config.yaml
num_hidden_layers: 12
hidden_size: 128
n_experts: 128
experts_per_token: 4
d_expert: 64
d_shared_expert: 64
hidden_act: "bilinear"
moe_layers: [1, 3, 5, 7, 9, 11]
router_score: "sigmoid"
normalize_top_k: true
routed_scale: 2.0
balance_loss: 0.000387
balance_bias: true
n_groups: 8
groups_per_token: 2
init_std_router: 0.00958
lr_router: 0.000651
vocab_size: 12410
norm: "rmsnorm"
norm_eps: 1e-05
tie_word_embeddings: true
optimizer: "muon_variant"
learning_rate: 0.00856
beta1: 0.9
batch_tokens: 65536
max_seq_len: 256
train_tokens: 439200000
max_steps: 6702
dataset: "wikipedia_en"
Below are experts of layer 3 (counted from 0) of a mixture-of-experts language model. Rows are named router (the router's row for the expert), gate (a neuron's input weights, with its number), up (a neuron's input weights, with its number), down (a neuron's output weights, with its number) and show model dimensions 0-127. Each number is 128 + 32 x the weight over its row's rms, rounded and kept within 0 to 255.
After each expert's rows: "comes after" lists some tokens at least twice as common just before its tokens as in all text; "gets" lists some tokens that make up at least twice as much of what it gets as of all text. This comes from a sample of Wikipedia text that the model never trained on. Tokens count by the router's weight.

# expert 67
router [131 119 141 143 102 149 172  73 102  86 156 173 165 150 152 104 134 159 107 153 184 119 156 154 113 107 141 140  80 133 144 147 145 140 154  95 153 166 115 172  59 135  80 137 122 167 134 145 188  58 147 133  83 174 116 130 122 128 130 180  90  90 163 160  82 152 129  85 121 117 150 163  71 105  83 126 104 140 105  52 152  86  94 125 148 120 127 138  87  98 131 116 185 179 128 144 128 122 107 120 139 153 137  91 115  66  91 155  55 114  66 111 118  87 135  98  73 197 181 148 148 159  93 138 106 123  89 113]
gate9 [ 58 121 141  85 119 144  95 102 114 140 125  87 120 112 129 103 143 140 106 130 173 103 165 119 122 128  72 136 177 169 130 120  58 142 117 187 202 134 116 127 132 138 204 134  95 115  89 187  99 111 135 109  92 123 101 155  80 112  95  87 108 112 140 117 122  87 158 142 126 123 126 122 152 128 131 110 136 103 195 133 170 172  86  83  98 170 169 138  61 160 134  85 187 127 183  90 152 164 118 141 113 110 110  98 109 172 140 151 111 135 146 120 202 193  47 126 127 169 151 126 114  99 134  79 143 134 159 178]
up9 [143 146  92 187  90 124 154 100  99 143  91 160 121 127 104 145 103 109 100  76 141 132 110 155 177  88 166 121 125  84 164 123 196 131 115 201 102 167 156  93  79 135 101 168 101 140 181 111 185 115 131 104 193 140 153 121 153 129 194 136 145 143 104 109 168 109 137 164 137 116 139 135  91  98 124 154 145 180 136 101  63  97 103 140 162 142 107  92 197 104 137 129 130 135  91 181 160 109  62  96 146 132 123 113 135 186 103 121 133 108  83 142  78  67 180 147 135 113 102 132 143 152 104 150 108 160  40 161]
down9 [138  89  84 120 147 127  75 136  92 116 114  48 124 118 140 133 165 103  53 160 130 122 160 143 113 102 122 160 132 128 137 108  91  79 117  64 142 154 110 122 115 142 104 102 117 113 120 118 110 101 122 159 149 136 137 119 141 169  98 109 109  90 112 128 104  72 113 124 150 185 119 175 119 102 125 115 134 111 104  79  97 189  29 152  89  84 137 148 129 125 109  48 124 164 131  99 139  55  31 140 166 111 148 133 135 105 155 122  98  99 132 176  95 134 181 128  95  56 134 158  97 159 139  94 117 105  81 172]
comes after: " |", " (", "N", " R", "I", "E"
gets: "L", "E", "I", "A", "O", "C"

# expert 15
router [111  57 140 155 170 183 121 116  64  84 168 148 172 119 128 118 184 127 110 115 137 126 145 122 162 151 119 140  81 162 179 135 151 167 165 146 124 128 119 179 117 103  71 149  98 173 117 148 159  81 143 151  78 139 126 153  79 177 162 161  49 101 148 156  87 104 140  61 100  97 128 171 104  95 168 155 151 104  92 115 148 135  76 107 154 111 119 158 158 117 110 104 175  82 129  66 107 102 116 174  85 123 114 103  92 134 157 147 119 151  87 121 131  98  85 161 114 166 100 134 142 170  96  79 135 128  55 129]
gate9 [ 44 109 167 127 127 113 155  55 116 110 187 147 156 142 138  90 158 107 139 113  73 124 146  68 110 134  89 115 116 118 193  82  93 141 101 144 173 121 110 146 115  74 173 162 142  32 136 108  80 160  99 121 108  86 160 164  92 125 130  93  94  80 127 136 152 167 128 108 117  74  81 136  83  93 150 105 157  88 129  81 123  50 118 127 130 138 163 112  90  70 134 155 177 137  97 131 133 158 113  97 142  89 108 151 126 111 133 160 130 121 109 147 110 104 124 125 173  59 136 144 162 127 118 108 130  93  64 143]
up9 [ 98 156 167 141  70  73 123 114 119 104 126 120  90 161 114  99 144 108 103 107 126 139 175  59 186 136  86 133  96 160 139 120 127  84  82 129 125 139 143 169 154 157 151 151 160  62 162 163 169 137  82 193  77  95 169  93 107 105 186 119 116  84 138 134 146 124 108  99 158  73 124 148  81  63  83 184 114 136 221 144 142 154 129 121 166 117 132  78 123 166 100 124 121 144 101 123 101  94 138 114 156 127 125 227 129 100 113 153 162  98  62 127 122 121  70 124 114 109 153 106 121 104 106 117 132 141 110 130]
down9 [127  55 105 179 144 104  73 137 151 151 152 166 141 120  77  88 102 144 130 107 114  85 108 166  96 175 136 127 143  92 131 153  67  42 125 180 109 145 147 127 164 147 121 137 150 111 153 114 134  82 132 117 159  76  84  98  74 114 104  99 163 191  76  89 156 151 190 133  90  97 150 158 157 125 131  93 156 155 114 167  86 135 114 156  48 153 128 125 145 135  72 101 128 104 131 122 135 148 120 165  63 154 137  97 129 101 119 142 148 174 102 164  99 182 132 126 110  86 163 106 189 171 160 123 132  85 104 150]
comes after: " known", " such", " as", ",", " served", " one"
gets: " as", " the", " of", " including", " like", " when"

# expert 87
router [122  86 174 124 116 155 127 131 122  78 133 130 159 157 128  96 129 208 123 156 116 179 165 139 127  77 102 134 100 156 126 128 157 165 176 122 126 160 129 185 124 106  98 123 115 102 162 179 168  76  87 172  94 194 138 133 136 189 146 177 123  98 140 146  83 144 161 106 141  95 168 161  97 108 116 123 109 115 104  83 110 168 110 169  85 120  94  94  94 122  74 127 133 133  91 118 132  94 161 123  76 162  87 122  79 118  66 140  53  93  82 131 171 136  89 143 132 194 156 125 142 155  57  92  78 130 113 127]
gate0 [176 193 119 125 132 135  97 132 133 131 151 119 129  82  93 160 107 204 124 153 151  82 177  64  90 117 180 119 130 180 151  94 121  91  96 102 109 153  86  69 111 121 123 105 144 105 105 105 136 101 122 177 157 116 166 106 117 175  91  87 174 136 155 113  96  92 104 109 123 103 152  87  98  76 101 154 145 116 183 160 133 145 159 110 161 152 105 106 117 133 121 147 118  92 113 175  96 156 151 148 204 164 166  83 102 154  99 198  72  94 121  58 172 116 137 155 151 136  76 129  83 151 139 161 156 126 132 177]
up0 [ 80 100 129  96 155 137 145 105 116 168 141 101 100 141 105  89 157  39 132  99 150 181 128 154 101 158  96 133 130 154 112 138 140 145 159 149 107 108 153 181 170 197 119 139 115 172 134 173 208 161 131 166 119 147 158 138 164  74 178 152  22 123 142 136 121 141 104 114 164  67 109 167 115 126 128  90  95 113 129 154 107 190  99 156 137 130 115 152 152 162 123  63 126 160 130  41 127 132 112 123 101 114 103 109 153 140 171  68 119 154 133 158 101 130 104 106  89 124 142 176 141 127 132 152 164 117 127  58]
down0 [166 128 133 136 135  64 176  59  92 173 178 177 145  92 157 162 176 154 138 119 138 105 163 143  67 134 106 130  90 109 122 110 105 126 104  64 170 157 157  54 186 137 162  93 139 102 133 159 186 161 126 120 152 112 137 119  84 109 110  93 151 149 159 117 136 100 125  67 106 110 152 104 115  52 101 145 128  86 133 113 129  61 169 123 134 131  82  76 119 105 127 141 154  99 144 132 157 104 114 128  82 136 128 123  59 150  94 130 128 157 124  63 132 102 113 164  78 146 118 139 134 149 156 177  95 125 140 213]
comes after: "201", " ", "200", "202", "199", "198"
gets: "0", "1", "2", "4", "3", "5"

# expert 69
router [135  99 191 111 130 127 167 104  97  78 114 181 171  96 148 111 153 161  96 128 136 125 130 123 138 133 111 120 131 174 163 197 144 149 168 109 110 157 136 154 127  66  63 146 151 147 128 130 126  59 129 150  83 227 154 163 126 124 157 141 116 114 126 115 130 138 132  90  81 153 153 167  95 136 112 173 127 169 121 118 119 133 125 155 125  82 113 158  76 146 133 143 158  83 129 112 136  84  91  88  95 134 101  67 125 125  86 156  84 101 137 117 185  86  74 154 151 210 146 170  96 170  95  68  65 117 121 138]
gate0 [ 81 114  81  92 118 153 176 101 137 162 181  93 146 109  94 148 144 182 141  97 102 127 116  87 174 141 114 125 111 140 141  98 128  74 175 122 114  62 186 126 141  82 165 119 126 151 132  70 146 181 138 118 159 118  53 105  80 113 119 148 138 143 133 141 149  72  83  94 106 140  93 121 164 179 160 100  98 108 128 141  64 186 146  86 119 155 138 180  95 128 114  94 148 156 141 161  76 143 178 120  79 153 136  74 136 124 110 111 161 145 115 151 174 156 151 162 166 102 132  75  82 112 167 119 192  86 120 163]
up0 [157 118 109 169 147 136 100 136 109 157 144 184 145  87 110  69 139 109  99 206 131 124 143 122 115  87 126 174 128  58  90  96 141 137 167 181 138 133  79 140  73 115 113 139 131 114 136 100 151 132 154 129  96 150 177 143 168 178 120 155 117  78 159 121 158 187 165 135 114 165 170 107 134 105  83  86 206 149 108 140 165  63 144 149 159 139 123  90 156  99 187 150 145 155  89 181 152 136 125  96 157  80 105 172 134  92 131  93 164  96 101 134 159  47 100 160 101 155 184 109 139  76 135 133 105 125 132 112]
down0 [128 100 107 152 151 157 160 132  63 105 131  89 133  92 124 126 157 200  89 100 142 160  62  66 151 118 168 149 129 167 137  91 131 131 113 152 172 112 106 107  78 145 137 130  90  95 100 113 178 106 125 177 116 125  56 118 123 173 107 156  80 116 141 144 135 110  81 148 118 126 108 128 161 148 157  63 106 120 102  52 110 125 123 124  72 149 114  97 162 146  52 156 110 154 148  76 111 156 138 178 117 154 208 160 120 143 152 146 110 141 140  84  91 152 159 127 169 108 130 156  60 166 128 155 191 114 145 166]
comes after: ".\n\n", " |\n\n", "\n\n", ")", " career", ")\n\n"
gets: ".\n\n", " |\n", "\n\n", "==", "===", "==\n"

# expert 81
router [114  77 158 156 110 183 118 116 103  78 144 119 161 156 125  87 117 187 127 147 138 162 157 142 132  91 100 142 114 123 171 125 153 166 175 100 126 146 118 175  98  75 108  88 123 129 167 149 191 109  96 157 110 189 163 120 129 172 114 130 129 117 140 147  73 162 145  67 133 110 157 159 106 114 115 125 117  96  92  68 108 186  97 152 117 126  79 107  86 154  70 136 171 108 107 120 117 100 154 136  73 141  82 124  86 103  81 170  71 119  94 122 183 116 111 149 120 170 172 151 111 145  33  87  67 141 128 119]
gate0 [160  96 130 200 203 173 105 173 102 103  90 114 144 107 145 201 155 124 175 109  84 112 115 162 141 137 145 144 115 153 128 198  74 127 189 136 148 120 143 148 129 112 153  65 190  30 110 107 138 103  77 151  90 128 152 186 120 129 129 148 136 150 152 103 114 100  89  81 101  89 148 137  80  63 118 125 157 117 111 129 101 145 131 126 151 145 136 104 196 141 100 104 128 141 123 161  55 137 125  94 141 149 177 117 147 140 126 147 126  72  76 152 119 111 133 145 118 109 110 174 119  85 116 120 142 118 171 180]
up0 [192 165 114 175 150 124 110 154 167 153 174 180 137 172  88  96 143 146  93 156 186 162 113 159  48 123 154  77 148 193 163 116 157 157 130 101 167  95 140 103 139  99 154 207 143 112 123 127 104 116 106 137 126 156 151  95 136 189 158 111 155  90 138 121 121 140 157 180 146 148 157 107 105 111 128 130 103 146 125 153 126 144  96 127 144 102  71 163 126 138 100 115 103 110 129 174 126 173  80 166 183 147  74 159 154 104 175 130 146 163 174  65 148 134 150  81 158 147 124  96 161 187 141 200 109 127  84 114]
down0 [225  98 156 117 162 152 152 141 101  71 119  92  76 131 158 108  88  95 151 177 135 148 139 128 194  95 150 121  58 139  82 113 150 119 151 180 166 137 125  90 125 176 118 134  80 138 109  77 145 128 199 156 173  56 125 157 131 178 109 154  66 140 106  88 154 118 131 216 154 117 101 160  91 173 118 125 134 142 184 119 112  99 135 147 132  72 142 121  86 100 151  88 115 130 101  77 126 137 165 113 130 108 146 134 115 115 115 152 144 168 107 146 134 106  94  84  91 137  87 109 168 141 130 113 171 118 102 158]
comes after: "201", "200", "202", "199", "198", "197"
gets: " ", "0", "4", "5", "9", "8"

# expert 12
router [123  85 147 116 114 198 164  89  89  94 158 163 156 161 128 124 120 123 113 139 163 145 173 155  76  98  92 127 102 157 165 192 134 134 133 130 138 151  93 151  79 126  76 128 129 156 122 135 185 116 156 142  94 170 125 133  68 137 140 131  90 132 149 128  98 145 101  69  97 132 126 141  53 107 121 126  72 129 132  89 170 113  96 124 141 101 137 138 102  95  76 117 157 118  91  91 127  73 126 140 109 135 154 100  97  69  77 119  66 101  66 128 144  83 125 151  81 224 139 108 132 143  71  70  66 132 123 137]
gate16 [195 133 122 170 103 100 106 116 151 139 112  68  70 127 124  69 100  81 142 158 181 122 136 181 119  62 161 143 129 100 123  80 211 151 132 170 143 108 111 116 131 140 146 120 152 174 152 135 116 128 119 117 204 140 156  97 121 152 110 146 155 121 145 119 111 112 172 108  67 132 113 153 115 173  93 136 127  92 122 129 139  83 209  98 116 141 178 164  82 219 112 140 145 136  94 114 109 136 122 139 175 113 149 110 123 141 144  88 161 120 159 161 150 154  97 188 181 159  79 161 131 187  92 131 115  96  90 122]
up16 [136 100 110 189 135 126  55 166 180 108 124 133 128 119 134 131 111 139 186 135 160 118  75 157 121  90  66 129 158 131 136 116 149  96 114 101 120 138 109 129 118  95 168 131 162 114 139  89 118  93  66 103 118 157 115 124 178 104  31 126 126  98 156  63 119 126 150 132 142 136  87 137 133 157  90 128 129  47 114 152 108  96 146  95 168 106  85 173 126 160 166 140  57 142 102 157 147  54 174 145 148  84 117  96 186 109 112 148 115 106  94 201 131 140  56 137 117  89 111 114 101 154 150 164 153 136 167 148]
down16 [119  84 128 118 106 128 130 151 157 105 134 127 170 120 140 134 145 140 102 134 150 152 117 133 155 117 161 122 174  86 132 184 171 128 165 142 203 195 105 115 101 146 117 130 164 123 100  58  86 146  87 127 118  65 140 100  74 136 137  65  87 110 163 202 117 107 147 109 183 158 138 105 105 111 139  99  84 141 124 139 183 121 202 110 131  66 148 131 118 178 110 188 143 141 154 127 131 160 160 125 148 149 189 180 106 133 158 125 147 145 110 163 175 178 122 120 161 188 151 152 100 129  87 142 122 186 200 155]
comes after: " (", " \"", ".\n\n", "\n\n", " =\n\n", "=="
gets: "S", "M", "B", "T", "C", "P"